config = dict(
    d_model=224,
    router_z_loss=0.0001,
    n_head=3,
    norm_place='out',
    norm_eps=1e-06,
    rope_fraction=1.0,
    parallel_block=False,
    init_std_qkv=0.0423,
    init_std_up=0.0423,
    init_std_down=0.00755,
    lr=0.000794,
    warmup_steps=492,
    dataset='wikipedia_en',
)
Below are experts of layer 4 (counted from 0) of a mixture-of-experts language model. Rows are named gate (a neuron's input weights, with its number), up (a neuron's input weights, with its number), down (a neuron's output weights, with its number) and show model dimensions 0-223. Each number is 128 + 32 x the weight over its row's rms, rounded and kept within 0 to 255. Numbers have three digits each.
Before each expert's rows: a language model's description of what the expert responds to. This comes from a sample of Wikipedia text that the model never trained on.

# expert 36
Opening brackets before years, counts or notes, as in (1999, (Gls), (0.25%), plus p inside words like scorpion.
gate0:140164200102144104071149134109093077142172123122175119092173120111126169148159124101099115138101166144131173107089119133103129186145094147072100066145087117095148144119160100105160155092096204149125108142163140077158139098130127176152161105072152149104087090118123065130127116185173151172197140107136147132109138163098138079091098104133076167078075179134090133119156094080156103174133173146081105125135074148126158207124134117111110134172132110072142138153170107069084147154086111125133158162124126107083130174098206138126179122111137159136156137178060110153168125135136156100154084088185141113103127151119091191150123113106133113094138191128129113097102179123045098151136
up0:138128096160113107098105122121138203130110116152109112134166150115131061089075126132123205114139112105169106119167182143151126050085161128092139178116131137141126094170124134175109091205190092108117152105151101151114127151135123079103074143152051147133140112168119133094136129114085109110078132147097069081137103055161128130155147122099191115221191114177170128154072138169100150104129116092168171087124156210144135089140074117143114120056109103145099120125106119148146103135146108107130105093139097133173115074129101098128077117104123071147139134127096167120090114127092146120094175152070126168143112115131148126116122132158137138143126100094113202189158027113166154099102
down0:149160098099154174139129143123149141152084180133139098159082194104135112134061148165112163084148138107079169028171147139140102121099130118149129089153089128076151122114161115128087110135163115138100059136173139134104155119098169104165103147131109107110183103157133102136107094138132103076142047174107130122161131171143124149127145100153055112178127157102130117168076118128120131172141155130162124095092168174113088138100171132103121100152151134147107095154141094169125125065124127153142191074101099182125094141177145160115101175164148022099081170228088165085115163106113120131139149106139058149138126118069123151149154137102147152086103147081139131120153048136135086122080
gate1:161121105133146163109157101137080151122107203135136106128133085091137118069126086152108078071073146100094122093118109131124107109090167122163092166136187121122137096057118152140064086090112069166139089110115115183115157139142133105125189098061087099163119187071158075146171143157166148129095153155133151122130154119103115118165098139120128115122133133113062155161099132126087102102066173110133167165114141190107106068097133080161101123179146126090128173146186152161103064132109129140143113114101119150059138156127174147109101101129151133198101094123167087060104094154159136175112106064096127069134133131150122176086143161146071215151100069177123104112128114112127129122147
up1:125175136080156107140198114192206093072170072108132175156140183119159194161124166123115111151115112119136114090140125130130146191168111109090156116115131129173086192107129153118161178151098141088100124109131132104146121070136106193146122227181132143116163135134117178161118129109154094151148108139044127157128087160164118162105121108132137114103092121149140147127120091044105145167169099133102134129132123133131190181130098147140177090107125125106174069112107112170142160108187155111083145147124102120147114072137131123159192190095164199076122102111155135143130203137122098041149125149116121106124108148127125124088131133117166095108121178126173206096149146178134125137140
down1:066154101124107093119078108130101182162108190130124124112214118114086110132060115086112065099125124144156122112175148200117102145164149212101205184132134184134105114167150065110072111125146148071102118119125124070097070153105139139108136153085085088127144107159117121093148122123144158139157141108123133072127092096085110140154152148134070133159142042160166113103058148162141161121100193169113127166138117124129089095124158108153126119130171124117129116121078116138142129142125070089118051094173134171066141146124128093150122128103072164093126100162086102113082111162126125115138184107152112149099073154184061136162122115125161117171130072137147130141129154118124183094086

# expert 39
Single "e" pieces inside words, especially after st, as in steel, steamed, feast, foreign; also the "=" sign and Ge, De.
gate0:159123119129085076161165099125209142134186121120119137126106132121138099131079099125128079050150130138113123158094111189105140106075133103123098130199106165130136124172147129142109140120091122131195129141163206171105072131108086154119105143085117102146172117131096124163133096128116166114089095103125121137131095169187172123161107105128130083084149151133086093110119174113167099240109167144117136064168086101156073110143139143087111127103117115126145172147150177152153128106031135114135094133129071100112145108106076150068081104118145147119091113174126136118216145121138113188087129103174142099093149159182121144094119118113146152112127071129182108126211105070143087131162
up0:203122124145144128095105150100106114142188118143124156085097155151101120059115114179166138096096107079174132153143168017114139105120160147184136174121117121129082183119112080148079118153120128112156134102152095159134113061124097086099105137130116135107145148146032140082113184104145138065121098161105114161156126093150168164121142160123167146137171106136171106048133207125095133093018118110121161173148122149146107129098088123073053125133125169139136121139152141160196115140099079102087088124108116134110144113090120119113115130124110103128162082146111118135138133045155136140083102086116169144121126172117091102146161198105158110116110085163103074124105087127173147104098
down0:157160076110144102148057107117129109184114123147138126172118154085124113148105050121116167129182077125078131139153075111113126084195158092089122111092104114132105208111103083220111143155116194147135153139083142137170116127069108147155157088193099144199121126131124126121113148114075120094078097121153100125125161105091172150121118160125108128116087097081083127150156136133166086201091141148115139074058088097130127137127145070165136154099103165167146155142169118129138116132178092148152114121165085126103147146128102107048191141139124090162145142128103169126145146139088150090206102115121167107132141038138093095137112137105072170196128074109127114149143109133140169124148
gate1:127082125090179137194139065176125164128092133134129162174074159138122128065135144171178139084157112102181096133099135126129113091137131195158157159094160084119181116127132091147095155087169135166162124116135113137068119154123169066140048116133101139111112152185146136117110085092129185115123149131098196112151123125047044181132166082104113071144115159131142088160156105167128077155126104119160137095182126097174159083134144140073161137134098148137116163144121130118146222129139154117105120166121070177109110144141085109122149102074119147112128127136135114095108138127135141120159122131170096170119106184130125156169090156148138074109118134068056125132130056144082073091082
up1:153185141108151088085109148099107052140183122143155111116186085157152062131208154132129107106097134141184166083157118123183135092140152115091130122068091135140090123140185103136112113099117147139140106118131116117173177124127110132141175117176102106126118129107143064113157177183109175120103119129153118108134111191152228093122144171131105219133088152123107176117112143107108162074098116117117106150115093168118095054195089065129110139156152138162143134141124135163096073180094107131135173041155116136081134139147169114114063188113144126152133176133139135144112118079147134128113164066135168093184160149070130130151101166126139156115094123129109089124085145191119111120163
down1:126179120156128120058158138096069154087136143124121120121114164125141069135145119073134149096163146113124078142108146149071156138121106132054097154132210174107058146180188116129166152067140124124178172125169082163150122135118163081109099103132079113152083059103117137134123068109111147117148151107125116135131167140120136112102172104121092141148077157101161059148094147157117187142143154161114124130138185143126151149138125143168143079105137189163104132090079097116102123127133132123156135148090143187135145106146086165140105144164117064085133149135118090171062097134206158141097162056182081100110134142110105121134110139052097126084069151107120192120105167079165074095156

# expert 55
Closing syllables es, ag, our, ber inside names and words, like Tigranes, Ganesh, Kongsberg, Honour, magistrate, plus Total.
gate0:174106193137113153169117075121153250070145144129124162188129108120150166084083145168146105185129126113124196112101110103092175116117176153150147172186106176109114148068161151131132113125138150125148197088125202155147143173145136109094118180100093140128134153064092095134164109082114104144103143119112166163161199071126100140113174088124089155129163175108091125143104161149114150167134119088129126185193168173102164096101134103193106134146203095138136135157127131122119183103134087112162125112123130201112130108119100142097111144099129179159150128117083126152151082141168097191099124091132097164163105113148121174106114129108128147109126077139172085127137068147125137133178
up0:112184120104090117144098118155130150120175133172119138113167142177135058094117094100091137081076132127016119144092138139106062201153120085096115115134123065112099119114139098092076131117142126152147119128132106147164123071150157157139142083181142126096091145104154094132149155132146158105112104109125160057103152129102156109156175138155180132192147135129145155126125121131110119125110141155132152162097065156072137096130120130129153145135166117112123130163079134106101073153199118095130029112137131091121125105128185119080144137125116139111105121127186108100105176147133086087160174134073193168077102115150151136096098152185122127119140208146093131163187150080126124104009
down0:120161176105103136100137112137150099124092128151142107081137113127129119042097131131151118100086092114146110141154130130119139113135156072163109097114151108127169153168166151149099150118128163108066072135110130124163146098136101110111095091105150166154131185148161187144148151112104113111119121144149147157111134118158143119070094146123136137109132133120054192146100085103176158069094079135103172148098143054142072200187075140112076171149139170091084112120080142112107187068137137118043186076149085122162107122178107148123094098154146135135085155111090123137077160191104098094075111131127134142076178055117138110142135113068143128143096074117105186138080113159157097161216
gate1:181104069150111121138209126158145134089127149155157132187113110106180089130118087101089107132133158091116169120208167147183126156128112136138118141125163112088124171123188151114186118186114124097141106118174095187137155118142141132133141117044083154139162174089156146133086103117170134099134152170146156148111135122103120110107071059086093121090145142173101138100151136101128182129111130124130138128145119116083075149140081140167166031152118184106120120100093134089139110081132124090104185135100157119139121155097147150164094123075108109142146135175194132133145255187114185165146111186104176092136073122176151097094147128116114151139145107156133143137126121170098145194117
up1:119156125112095086108076092128110140133120160170151137153120112166159160088095164123099083119151128057096141129099111152123130097118106136211216136081144106140115164126126061138097146099135197161167131159123130157169094118171115159103121118175137216093123141120092107128137156129087127141131142180088125126155120118138163157168170101132132042192132130158100116117074109159100133100082051132111161201095152168088148095144129110059117158134132111089098117147108175151123144143187093126033161074132147159154186128150144098101099128117137148169104125089179108158106137130114116104080099114073081130125135155134131091076134147108122162078159140135049124057174084102106141125156
down1:148141162115114118112219134088131164084154121121144096095091115166127080126076120075134140175145182142119123122045144109127117136101155135136180161127079134138123156130111072156097082082122091162104135136149070066082090192196060120120096132142098160092116165104105092152084173176143143127191132133139132125115136173088120081205134160170128140139135107117161122134116207138087211157169097149154135164080114082120155118116099123092127116141160132171160133137120108148136113140168107096186129120105147122068086134155089103097136197149169097104177138075132147138072158146162152182165160085136161182131165122152110139112117134117137135084129146105125112173176156138128104153218

# expert 54
Single digit tokens inside years, dates, statistics, model numbers and formulas, as in 2005, 191.652, M_2, EDIL3.
gate2:125114102168151203114126135093051145042182172138143156131159153155095119127145135156117128131105051186106081169122158120149103172168071094131129128104111109182137127124156074098159191104142125147099083185114156100158126074147148055145130139126091096069117140113150136145114131097120086126149056158135139157115153135063146139116183129128095099099105111115121100169091117159126154087152187148156133141171117107108168067109156083157180111199140147087081143035156144121100128146130113134150154159112146092090155129115122164093131181128108114212146151179216128123138160093103125096114117065088161094164124157080129121140120117141143101109108116186118128103149125093128075142114
up2:121162106149112130119169150168193105131081113063135112131154123133123153162085175150066120149128114149119084114117115102076178156112092127128075078105171136129120104128147129120133108066124142085149103130170178117070168157100162159085135116126169132188192136116165168156067120091117145122095169156143126184153122116147122157168152132085132071168135157092139156166217113081124102175136137183074140100155073182178101108135141179153097131100112071061170133167162109169144144131153170134132094186074074169132144123146110109123142084135189132118134096085186137134155123146114105118093105149180113145157186165144088153139081113074086105136138139083121144103113154146149074114204
down2:121136140128146098083156162093079114184175165168150130101113137057084156207105169076125130146178169106157159124106112149060191177137094124156138097107168187189144099166144115095139141081117143115157094138167128131164121138167181132089114180114097090107163147144130153126143200129084135172136091120155102131127153137098053139089108169172110155125107106116107086081101125148134143079226158115168134150137134064117182136143102149091121161053168125146113143133144131141115114141128142121148162104159138173169138143105112098092162119090066101140146101107144167125132069114119166069105038081142142119141135101076156122115106093077105142196118094110132069102109152136125095136169
gate3:167162073078120146155158105130115134103098143034176108204130138118126192075190195159175086139150196163136128100121135112154082070089159167109094097159182157177076144146152157146119108118149174098131097140109143148105141108131123119170097132109137119166127145094142180126134166104150140167152154103099140143141101105123072125110104098127146058088133109159158162192148136163139098177107137158178127100113140097104155122154072122184163116149085174144132169153065128158127155078097140159104163098107144148100111102163088152132116122136146068098121150145179129150155139099103098200181136117173060169106120143193139102103120108075090072148150144182132114109127099176083169150145
up3:103096162089121109124167111090157158182134133136107146121091149151101096130103078120117159135148054084141132146099129145075167117153117127108145165110053125071142106125114128151074204123141111125117144138142121123121135123125146075105152179192094160110143099141063125097095109112141127118122168133143102121091152171116175187152160109134153184151124147084116163113119132115137141117184093103110188137119125175135172139059131076093113042074117092132071107110137121105066131174192108107139101135132077154137142136136146122185126090124117185155102099167107128106110104194111222047072107119085154099146172121040139146107204117172146122108168123100130168145140134063115106144151
down3:118179118155133081156125130101124125145109135123130132182099106176144104133169145150157134115142115144104055091109178110143168134122041148156126131102083125104182165129112137082149166114119126203054102114121103116205146077108101134153089130136169085149151072113157193143088105159092148115140073111087084150133058093131146097054168139205137163112085164103125102131123177140128073082115118126148172117121134137054118165123224158151128121119095164179124132093119155146089210121135126114127111170083149127105144133158113125146091185146184088074136104098104103118135108124165160095140115079125080129187148133133215119178080140157137104083146126121139136141119152116090113136103

# expert 47
Word-initial w and W after articles or prepositions, and the middle piece ac in names like Boy-ac-á, confeder-ac-y, Car-ac-ciolo; also Mon, app, Gu.
gate0:173145104098211106133184130104082150079189118130126097135147096047134163124097147096187167118153120152131068163127172081126152192169155104130117169160149080132150165143129173115111163118107090153127096087137144166140070133091045173080077155086092086107168134133118108147113164133154080155125084181146110202157211158094096163142141121144091134113110122120118148128165126167129079143089121123101153085117140143138141128143116134180135108166169107150150148148123113151177118111129143105210140092157149143089105061072144128115114126151173131128117118135180152121160116107037139165082166181143142126144134127184128107066072110162115111106136114126139088086190178118135128117147
up0:090084124151056149106083134147155133182094180077113128115136152184118088139153110099110102131096161155171167104115051160132096089124174158135143113074114164163127101150120068192149113109205164081108168124102098093108190096145193123138178112138158150143146148142175119073155135130135173163201121096113139063106047060169140112097112124091119171145129132117153084144095174129142161147160112124149102138135119096095092164113112116093104128073099128120109145128135144103124144146080091199129067140140118125125072145143064107129130150142113127064163118163111104166135169124186106112169137138107074123096140113071130155189142147108113138134108149099132155185047082160161139157135
down0:112161140122116109081119090157091154147080129127070115207145194125182104131113130137127105151143125172097143144127128155101127106084161114175152156111132187096143094128162161107138097153155160112100159134113132039118061105095183127099123101181121113117199074127128117066162144184136109099120135127146134176139144142151174079108113188112144114113105182112120116092049122114153168111138102117131137131178092211105135176084109086119156099099172123187159130213142104076136162057087096111062136131133211137128120088143146106151123107110126055134184154152124120147099184113162059076136129136134105118143109103109136148135087165112127105118180123135087204118127152122102126133114
gate1:142131086072106147121194098089128052110097136128140153160129170089152127130118109088154133154146115120171096060153127152149133129090070153151201142133155107125153116105167107133158166117109094170148153123086171151102078148144072151157110140152167145137123149155173106114145109160141092094129114093082203138145098092101121160130115168085156119182148128179116145222154109104120133110150202167137109097174121161207109104117119131172173091111126123116168109120115158187205088167140107114081127106137135158171116115125160130094128138096108167156197116135183131103054214137131185101099129109073125123094109131130154081166076159108112145116151060144163116109144063133165113136166
up1:120134152134099090190103070111158131113094065114105161129102082120112159155154141085159131149150137104166163091144121126154112110116127099128093093149112153143155078084151149110101108170091130164092172100082100093096145173175244143137140203169110140093155129095078202119088121167111118195155167140072074117137134130146155165180098124135112154138136062091150140182165144112083150143066185144145137153143139130154194164153126106132121155116137147195098170149118153184098106153120137131115163076178147208092116143138107195108098140179142112149105130119130144132168143169127101195193147106166127176110178123074138130145133109133108109107115083117131128139165096068153117167148
down1:127126140174148137145164083187104124149155142156105195078132143162126210078094112113166098103128161086119099173148089118121120135161136154113162073124108150112044142133064132188106123135098123079095176074159101100147098096101102122101088125147159148115117156154174053123131143124114159193171078138116082116140112134129150119120125098126064149150191116110115198074153162110126159077107106164091128118108077052121129137173181109190039160141085153100138122108123165141130198062080122131124139083127143140098098105105125096129132194105132115148096108156179151097109174176070103165085116126111172146123153157143138112166120119109130129155143148135151120141106127143085173191094

# expert 9
Word-initial pieces after a capital or space, mostly R, W, h, as in Railroad, hospital, holds, plus under, out, inter.
gate0:146106111128184121095124171135154168116099089143152175167130094149071132176109057097113132157095144141074136121126114125108164078113184102104128123072118092100133113153110092167172168123119127178093142153113206105084148142129144080170079165099168160104088105215103143082103114076102065208177145124115127120130129098111074147103151140080180078110152181100088134127149155119135149077160165105189092124191122132168100164168122103121157137109159107074133156120137138125126116107134134067163140113094136126140144113084138097137124148132068109108152105154099082094175139149107142132113149154192105092129145131154151137182151150154101134121189129101182183165018120112115081146153
up0:171088126122171143150140160110124152130183145152183167170155125137123128179142084076097118119083121125060129134099110126123193096116170114096128146102112084128150125132060127163145193088138131147125118166100138115089118127140123122134089121148140148096105134186125149076080114093096088146148110119127136110107115077089093140109125111090195087125136188090089102154162167094117194092144145116155094093163126166152109156131104104165158129158116120039145125100141150131144173076119105068088130087073168118144183075100168110151119145157076120093153126178134075121187148163084139123083120140164142058138136198213153151147162151124119153120168148101156162167033057156142099143130
down0:139154173092141104112085112171175116135132131113108094156135133119097115103146151116118142140215164147119157164133080170110110172130086113113084114200174112127096131185169088109135093114171131132129141112181062145128116194136100116112146133156138068070150130080181146131140079061150089091110153108150102063137151168128130146089145121095159118089135085174122132139093156104130118143130111154096146119108116088097133072112156113179100162135127168131100157200169142123142150171135076114089147097146096075138110202201173118074163088161061187099111110184156135109179149158139101109161155077157189160109107091170076107115103120143101143115138097103134090071117114077109085128188
gate1:143138109121118125106117128128121211150143091104144102133166099000127128144083169156103123124101090079075150162102087138069143080125140118091166094113129123116091113125128125131121138188112132102093114153137151151165128157162076170155092114140166174092107139081120115194160131156122139139160070113143118184090225143137135098097090084142153107094178091150082116179117129102144139139119115057118117088125156117089127097153102179161111126163185189060150159128133094146107186105129139131094210097155182108132162087122154145164124112100101099084138144171095111144161179123094128142179160140181129089093104138135147194096129128162139171140117159120169189130133102099160115178143
up1:128138117131114079085109148109136193136146100120185107098189087063186146144124154107074142145124129110089176158105096131091144091132121118091163107104097143133102107111106133156152154176128116123098170143143147168153123146160085148122094084165158128091130122100088106157164107126114115111144096157151125180092207136164127121117108081165168122079144117132120111164133131091125168184107098101128088102103163118069095117121050181129118121153154173061164132169155101128087171107140133114104184156159184073136174099090152167184122104127091074080110169156075103138151141186126092159135137126214120134078061171112158202060150132171118163169084140122151186106125118103139144169163
down1:163104128146131154119138073151131141171111128137121134189150126136150116122145100099123117134255125098143126206106150125101137122157080121117134100142090119144133075093133114134122124125115107105135124157129133185116166130134117173144137131094137103102107130169130130131125093085122127159134144105119135113157106079129093107084094153108142112126126126139154109157105103109140131127121128143143093131048109130124098124136137156125097125137115143136142138098095161114117125164040118108161152142167112128088176119143111137118083145169127173132119062104153133093084143142131110132142097052127126189119105106135142135125150125154108093150127134106105088126112119109124143141255

# expert 33
Pieces g, p, om, ov inside words and names, such as Rodríguez, possible, petroleum, binom, Hatamov; also digits inside numbers.
gate0:089106133128096159117113090182093143093129123207103124151148134147135104066123108134127138119160121135054104109141074133135111153093131141168151170148156159114141132082088125102096128079171140195163154108094183132145125159236138091100194115099104151120126125215130135171145106210148098121139079193127092122145104142125080090083147134095146086114135163133139122153092120157143150107148136108186129143127143112149125094166164079118135154099140122070137123101101090190126134143127116103134156135136067137096137121117125138146133144042095164122133182128141164141112067139096115091134168117123145136125037123161185134122159167190154107117091108143167107096095048165138178069056
up0:105126120152077148085102147142123163151102137192080114149165147116178127120107115134100125119103136097085081109130101120142127121140125153156169151163144122091147089059009112142115139138156125163146146150082162111131140215203119094104192128129137144133135107179093144145159096181155099118130150135124118129110112133113089099116100113117162041097152142156101101195113123193144128090126127085180154146108171181172137103121110089104109156099145158067151071116120125124111173126112151098123113086149090121107161128152128122129109178106083133144098106133124147090113059153126059100108128078052107088181074112087150106155170187155146108140115091192183156149092083166176125076086
down0:143142110112130161120100164118155153146105172142080206082133127090140185118088108126147146093158128109141090133165107143132051141162151122132114124094102125100089142123126090099102111091116183118085096153146183123170093132101137092171094122132097083102130080078168135140145146111154143107107162150102140083130119116187191103122148100118143132137101089143173126143134073149157099133142152139123123092165128131192137116094135115123039120118112154145121084135093133156102123036167192126159067081128208117153170131109133086051128134174177171101138121145095172164151154087079066123184109171093128179073118112128099101182149111139114214081083079149198105160102096143126134140114
gate1:104050125090216185109116138134077128051122139127166130113128147174116069150126154128135121184154173182145128120113136123139172177162121152116103165131125148120105125124117151107108111118130102113133119074102109081167137128171136113139110174130121153140126131111138106161119130105143137165146167107164121095178123180154109105088145115132100100073138117097164140101127050124127156142116118066124084188133124093068144188147114142173122064133141131081110146098128174116153149126102106148084119144105091142149129110115129069146172150167081124125097191186101141125146066145115072197155079078117130110136111124110237118133110085224127166157087111182159202117121129136042143126093
up1:100197120165104097121103106146205126164112133105084092149126157048150209120125117105083123072085097082074105172111166173131100135126112119162161092120177050125134111182138159107125111142040175148118103194185133152131094149129209181102148075142169108111148087159196146129121149162117117092084072147106130135124127115103154093181115114151127115178131133118159113186100141120136079138124144191144164097149116121180097078143133143149101184153135116150155100127110061145126104132133213137153155102175147066138142141152171131064101103119142108128123087090145144132146141135091174078134170141123109113130133159111081126112126126087178088118142137103119112149092132107175085097163
down1:079127136158083134146162132150153112108086115126116150128114081142156170177151140157093099149115111125123169119141138125154136149111096090075132092181144130113191131122181144042163148100144136127094118126170147168118116118079076116128166109108167120166136135133118157116176141125131123164085116112150115123101123091106110210104188109202081133148138123091110132071187103134129123149140098111121152087100147109082088126171130134122085157103133149101148116076217090129181157094080146067132169039099096169102113102120159100128134058084134085133061078111115090145133142163159146090179127123098178072109144116139117187106129126151149168134166061130094157097148117157074091026111

# expert 20
Pipe characters separating cells in wiki tables of results, elections, tracklists and species lists, including the pipe opening a row.
gate1:114095136163079105167114059107115133214127130162125125117121173114121142154096127136113088156182205098149192152085120171129105152152113130135161141128119136122178113116098159132136129133152203144123113128174092083171137169126099068084145113131166134152118087128139121121136110118114154224143164126098145111136115129118100113108091160124201142152190168117133104135159181112166120140137120097139089162152152112124067165105120079157174164100125114115110094181097150036128066106100115100105167115085117136076117159104142125143081117164089141099126140137057103129132128201158146190189166135121175177108091127112146132133165120202124169152131137085099073180064097131114168135064
up1:141156100094152130061141162134107129104097131099124186129169120162121038123177058169141116068105159153097091121140117121156151110107134152146103159086150138125114128115145131105123117122184098171151125158088117141128146116127154185150128162147050126153082163152155129087110142168128119109130082093147129104139118168124174129118175127139093134084114113145123146192093089131109151134145140155156129123075082124153137109142124119059123118164131103127127206013194074148139129179105143164165134143166067136116094113142150104131206109095131146132149096143154213134081127023083153046161051096141155111143175141106154107148164123089137090149140096147134126108149119104116118106191
down1:135046170152107124102152126093136131138102141113127100139119169094104105125098133132073096104029190187125093110135197113132124081060145139183100165192111140106148168114154118101133091128150151099087105110133150188098184070124126094111107138153080108162177168112127143125094134111106096079197085144143118163149111140147158150133143096097083132172105113170199164121110137171182176152173139141156183122162066112075104099102117081100155105178134150100117152135218171141110157139125128127089113131114161162163065155070113108117169108124175104165140111192122172173122120146120144090105126126147110128136143061147164121112114134101160138112143157166093134118117111096154095201080
gate2:140143113124154110191152110160093126158111118129183162125190121156109108126149093167255065123105114141117143177107054055125115106090105115137082145168152122110136104130151124149101175126163107117145106133081187145111154131148072129123214115159154166126153163140105109102077136146152202095132173128145124189113149164187160132099106124135138165127153104115140097119165144147125130154088090146128097120143170200076151152146121149101113171147110159119161120149056160141168147115095127142134166122127149083137157127149103120179091138127110189043150132142125122138118168101106155072125069185145112127163135127145128082149093086105116126085124114118155100196186124114140065150151
up2:135105150150102107097105133141138141132103132105125134135093155103128171140127189124022174116145169159098137102116163209134149136149142146149157103073120109119113126139130158071156098157084153178131113135146063060184115123128179119146028140134120099169075136140140118123189121129067060177175117119134145054127115119062100123125173117134131087109134189152154164180094139086129141099139144124150107172100064077161143130105127063167145118106190109108094162122175106110112103142149135094118095138119099150107110151091162130083197119080131103186139115153097163125126096160116114161121145087120160168076108118124136168138175176157143156153112170105076141096055135130122195113088
down2:122145153122090079152124049146162130144107145116177091137138108088082139087125132148105116068058138112118189104076202099177115113105122123126127149108113125198097141125117170089150124150134058170128092107128100118181165175149088163078119100146119116164139119155115118083110135161110102173158085153158168136178115152076178124183048200164162109183100082142172167087085128135130159104147155109178133146143079147138140140130168143104107101126152208141194136096121125154137124092154085100091098177106062146141133156142082135171170113089159121135126120135134133124121100145114047145213120154151130207126102153141105132139127089140144157137119140159154113063151129184110099126115